Experts of a small language model.
Size: 12 layers, width 256, 23.7M parameters.
Experts: 64 experts in each of 12 layers, 4 picks a token, a softmax router.
Below are experts of layer 8 (counted from 0) of a mixture-of-experts language model. Rows are named up (a neuron's input weights, with its number) and show model dimensions 0-255. Each number is 500 + 50 x the weight over its row's rms, rounded and kept within 0 to 999. Numbers have three digits each.
Before each expert's rows: a language model's description of what the expert responds to. This comes from a sample of Wikipedia text that the model never trained on.

# expert 16
What it handles: Clause-ending punctuation
up0:486521489503548490508555441612493539585462463541480457459490509472523478513481409519521433455463409504488458568420489493555545473517559464540632533548505408456426385527490481498515503438425442528538508579544530614602443514497520510527554510574519569597500600492594541537507440530550537531493584547490494459503543488521432549513482598580402564590496496436485428415514472559479478409459583520423453431577484568410474505475487528534526449507614455465479493497522496468495461472434453551450417540433499490477597475464523530499527481482414511518558549551479471453476493492465413585483538475575550582535530413532472508466428490484469417514415478581508574508446490506537504443491492476432567615531548505582519510562452509508453501455444505532591541496552472492495634445538512
up1:490567505600536595441511478512493520466577547458566492504489506541545525473488450437460551504506465507466554553527552487481457432449567517553498519432513489468514608482479447450589541510481431539529513472594434488505570511464401521495418378543565440391471461528510568422504425570566466507451443625503508466498455475481502446545471560459552479514472442464576421441540452507474500547453463497525595443439513518417508496421538543492441481463564542574540508547470489612497520510439540490590526441425497478529584412449573505583535570444559591528521498495492407509508502468523443467456471485544501535489561554537497551531369512487502588495478397417489481613511501580456505502610534503544512492476554487468624542460598470485533593543514492500446503444400569528501464533525431
up2:521485550468563571490539583472464528460437546588467562505500589594456547489556446516516421508495382429590548605471525545519523522559560523540534540477405566512464493491586446493462357480441532523462507518513443478516500489556556529507444447457438533502411556508409451474513508560544458516546569525451574561421482477543540557504440505475532391471458440589500507531464401587486540467495482565507440461493538484414466429450541558539481595526513507547461628553433451504433617455445581464514524527547433505463458462519456556449519479577449532529537468524393482435478409516556523503476610477519527458467503460520450484485429416482481553527399549374533493444503586435564487512470472495501536521562506547477492492529494449460516436522488519606550583457549488520495455502454461
up3:502487487430511530453608501567556502475536420476546484433556428501570521493462435514488437483394546622498480530511563408512538510451551487508480470558460453394532499551505467576564544507425456456460552493546518593502594541582564527496506539499459583522492486511443529493472442503486433443505478481504533571505447549516470505432476535612423474481474474434557423448461418489504557517494402633491550456574517487571510524429459435463497516557455410420458548564461540431456565405452520516430501450487512504468455432424390523412471530455421561494582566569512455488518406480536489540519519472544569530557440423487443571557585499569460509482474451545494515497437465501413573464500478405542536507479489519526453454569523513579490506509465532442422602452541556500531588500586481
up4:575516490430574493525478546495448516542521582509453532522532480465525527568441575453454471406477426472546378488497544496532585577516470532549544550458540415511467544429553444593448433493482540519484479503459548527471563517481532398381567525540388551538547480608542613561510553456543483456501553512463514544489486484606461461461526542439476383482484483581520571578463450435471475484474510516474506390614490491457456542479448563458537457559428525530525514510455443545399517537466587527513502522504532512458503502446518459486501479520518480552488476469393405558490561531497532540496554458481456513501418421536509489497538527499562466506486467599457461587387527432439524450375506503518485522587490502453562443516592532440520499516427543539581513456524542506390563424582432
up5:534545544536451497565473509509565585565523373464553521542483500538388474516431510511510509501466500494502410512487464475595521511507492568508547526516471484410443581570473580555456503575548486489497480465525484483523506533461557438485650523536362519528683537517436509584445497467517556538414512493613617494490469566452505447558605551531500491480470453493456491500399535434537576482492528496470488490570589494542517449530547544622508448509486514424476582440447558483456506519465611596567533588482545546483425510441550498448496491515513454519500530411562427550458509422482466495524452581462546491561557538492476507519484474428484543518530479495527464524566479497571489538436547418465521510536654490484476546472501529560496389529513442533433469582481494516511473573521527
up6:448466419452557456434514523576527528457451618592556500460584459535546487475504569518518401502393509533506413480415396553455496519367495438559501496491518562436550476572473484489542466499498494547454596534558521522489555491440557633473553459366449535433477411480456560462505506461470471526450549405522454403478512480515503527483428608500471464489507489471501485502567489495456511359519459396473477476479490492514557538508485475577500571509490482559468571585375542638612475425451502497543498546495477555568563491515518479420536531572557468489487576420512534476493458502455490528496511538562556551523509479498470535573450434496512563475479558563522487472470607473568496521385539491436529530499490469535448449523486539623530503469455521501496515514541497499594457427495507

# expert 40
What it handles: Place name endings
up0:440448547507543436486579414473610490532484567562601518511601496435469523492560526511566486584530513551526442462438429469607413452520517457569545586461511484464535448492487448457439371528516481500527496578391519378540446489469558528471548512581442444522491453490537513450509543450400433500557508529460455489486471419483429566488453504531471506457451469544485550447410459473554407425505515532511514536463527497509460482425469540541554406431493423561537572477436528460524527427453499455501519429532485519581412496479480499506522583451472440547526549595555570505458532450476417557451549537511497569581411414468536542546456504527579498481605469541469501484493588536566592530439540487408475464580383511441467464549480475485426502478472521507525580457560457480516509477449478
up1:485575501482553422568511442532560509507569438453575553595494433544472522463407519526411504576454542504505450462450457542565505558450495439509537494640489503468457544472516429484487452495525517483498498500506459512518514455472530568452441442482454483548469474464556427516514477482486445574559445553460542468548448460501469547493414508527392568481527494441512516423418476418579528423513534448524497586419518513595489528468520563460462403576502383460480390485448551548435593435460422486566529556521589548445584547593526410493507536489478605407459529419531475567487469516394468463489485552504467468473439484541506436377508511532580467532570544439579520470458494539528393573433502521452470478514552529511558507528474580430547526468492489487445499457463526557510532497536628
up2:456533498480591488435542409623539567536456427515497488483535551505457451495517495522473488530486503483465470508510443484468531502501539522602600468495521499628580568510503450509537468461459504545468515468536493480514629524561532533521495508509524551580491507562479524521504456482441548442504570517497452480489606524494537482502487564490460484598492486485484472419507463535473535363567477444539475546487532530459488504505482543531394528473505509527510456448505613445408498483431442469530497483507441482434593535472505462461546531458510437550437452531546505396577406447541428572466474526495549534467475483491442555483506492521449458519556464472524501493529554587455536469595546394406369466459631453628516530403522468491491402445479512519354371476469420429539487561404435
up3:503578501582494479507591423504513527503501559398447508543475466439506550525462528499609391548507507475436465460547533543523523481460559503550553474530517456439556565467550509511416476503452509591449608523491510589453472521506477548451544504509446476433524496455549426518494503479525492585448516476494523475522487482521497524654574551587461563449426563547529403455481522468505493513616425459498417536458467504570574529435570523522563497486507431537424563585526520469521568565441466480415462456524529493508544545484604494463436604488537451463495494531589493515548423481546502488476531464458473484547565389462502534474395569467444590533529510428578455501474668457427492506499540491483470496607469464505457455499514470544447468421473550519373507454478514554601441450566526
up4:501523528485527559473529489534561422406417492588536482527475489534520486443440472462553512559499479493410503530539456479496498526381486538436581552608576501515425469528471476467444500532534558454545470515486475577491502475530501512433572484487506582493498471496513505467578585564475443540516488448503404388555467494532424586495442476577527552451506483581606502430578475528530428439487429503447487436481535458495542524391461492526477582507490478434508475603491497510517512503445464499491505355498519460353471479518366466473514467432586520469491538488487509516487523518560464482453468470449491530454446490525527535589479505416506557601432526631476521511465629476607576457492473484386456484506519588463498517522486490514461514428534435532538551453668454554562459509558496
up5:529451604445629512470580505519549528503468527487515640533547469513506541538459422579449429496612488548425510391551556492521457454524531567467551504485453558525516641469510555471484479530556448436424508472385508585501560478427495492544423509461430474470421483472587465525557498549533516500549417475514525460495531505470567579487456538531382523491467585450517476492499472522544555521505415439488430463538466401479572579531453508501616434488520437480414519533525510574493550496498545520517528611476425544463564468450465570529436530412544414514376513476503472527477485467497461535587509500515551502524599446439530516469454480466439551600527492484497463498549467602435540506494485435471471493474518502479559414461577574437536414438497469458425522475489437501520539520509572
up6:531590506403475484510564447529581389471448457567525545507565486463517580507440492572523554494488475535574385530522441560490428491358472536483514505548492529519445591500475500410416437492460512494481492498478440536470464551431569503446507499490514600456466502422475515509493496533460559518468373448489495444512529457458481541499494513581463506462468547500480474415535499499505600479544438476537492521467434535548562554455495499541562477603553436476474501557555495520501488564384548470453480484538514493551639496494395571555488576469520541425486558580490559604476529496497393566474487541445536553481414466449516443454478540493507455563479460555511519494449600482442542535481567435436511393361544530507546395483504537461394561433567479566446521447509443536507527512447558

# expert 32
What it handles: Place and institution names
up0:548526569445491482571428404521519491445546594513459517523531535412530530614524463501445442511512498443576490503505471470447503567473509502462488535476469527503452422516535431537470554456522611552464427509407357399491476499456533487440488542521534492509468500508459460565592412545479494482499498495501423544537495423535494509514508566501514475504442486539532405499522594504493473447474559483556506583563535507536541502448469555457529532497567477467577464552602535600620645491591492493432539551472411592530490462505609549596541495501554517564428482505497461483546502487481477495430502487501531562479516506517524442376511485486392507481462537394562546481494564475600486534409509467509447491514662430526495462514510470466530523492482517543511472469561352432577430474468486
up1:473469495539483477602587517413521513563497544493562530473563476461512499495451511490493410394446495443472480620490534489543552547480553529487477440398513468584559515463495495480524483458538476543553524509629479422514566566569558499498458441432589463427565558573561439566438519434535512547495519485455469568519493520452447520542515494543468452452361491523584496400463509533498509553534478474474555611445524489477653507547538560508510538400573436524451443543566550417468533514480430522468540500476466502579533544479473493394465539466547519447439514500632511505583536554605622526505444485540519462539503452504479540485474444518417461509552549565567428564470542587457514560517501460486525547471515464551603567529500480470407577490529526417498513511478485567553480546534560
up2:440513499455538475512469452426637508533474554515474578550455500514517505487518531481454492453455445490475446469387594550559580498443608552506534589528525424504518495564447431437447516504516476487540452414366544464607492488504453472502559432529510528491476478542577523546484494613525509544495472431522568615532509479558521516530431526517413517496479521460438570420586580510534471460509460456481531501442425476563435537532525532574486554569548472458468544499471479574484539542431468451407476521620577452509410485544441529415481562533501525466482439571558539550536414518532486473439511506489428392489441442574455526489460514532524499525539490461529471480555529503515492512435547446333523556508518462397533500539438492498458470484531465531509563538533581522520584424469648
up3:490504509374454408532536430433576499584503471532393528519520387484536558508402533515564482457458465425452513541435510497541425486517573514529445499537559460536485437579511608457545542459494399590447454440477512498464560455567480542572573508499435533484417471388530560457451587566443518492448520540475543502483598487422479499421496525503511481456468501454463481466465515558533392602605565444433518490545508440500590565418556507536630569528541572602482441511398496518579529577517502513525490510534428542537559511548522572505494514484543486522637516515555527509491499437469565456492507476479480474445505447523484517570424478382483495526579510542454490483483512428536578457465576494442523545476572500561434473482466548548459472536517506474491499486588525482424520499514568
up4:464479562500627534502547380525539467434531519570509563522539567504506474594528538524559518569465535452531522599527516449582536555467492472484415511475470513434496484464460587543537539444484539573519474505474524473541514411501461564483516583520478485450494440463510466400450486566460614502508564467521532547509614528557508394555424528651448433482495478476469610483553397483587504536458485459542479511599462481465503495515424527453568521488455516498449494522548509436420526532398466513488484466505472552512593525501492534461462566486432394455533556627415507525542511428457491461597533466523488510536455447525509462534474517559432407508396434486529561455442521539534451498514461459544548497476440503481495398522464585638463480472519488493439616536465450421459491546513504
up5:490469531328465508413511477459547430503504463462478508545511509451588504464476553518537554536417444446511513579515495493528432466489511455597433513591524433510527553497498506507505455462443451506530457566581448580530465466485516516481509477464436511470413496530544495618511596509493447491507474508534531422517484526479561444489462516505445519533430537419475515366468512536572453472527448496579555448468476586488481523431503496434579572582483431464481438544469537568473523576468543613500434479547562453540532406495467500455435544507510537433535528448511454439525524577536554638441459590543558464535546472479465420602508496446432646496600488469466483453484522452507519504496587447520574536505602460510441488507408543555437494473401532458471531519441386528485463533488575
up6:544496534461473489514422426539534543424523591434588561436465485458535450542426579497523482568525575478475547525532574446488533464529428452555569570592540453519525407439522413518499591466429486465503533564471490427507537456442483496523537526513476499525521511541461406552520547488598604549462556553560502546525526422542595470533468608458494492471439530498427510510468501509592550467526478550648483547491397503381519546448421488468494506488460510434471523398454529473456544510450458505557515554496487631519516482427474550444462586454489347467561496462542459521489531558472493445477429484519462530523569499507526488488458493539532482489411419501536488542435509546537468445489567490467559539514577455538458496544433489444425474414518511530458461532493524386507461545442656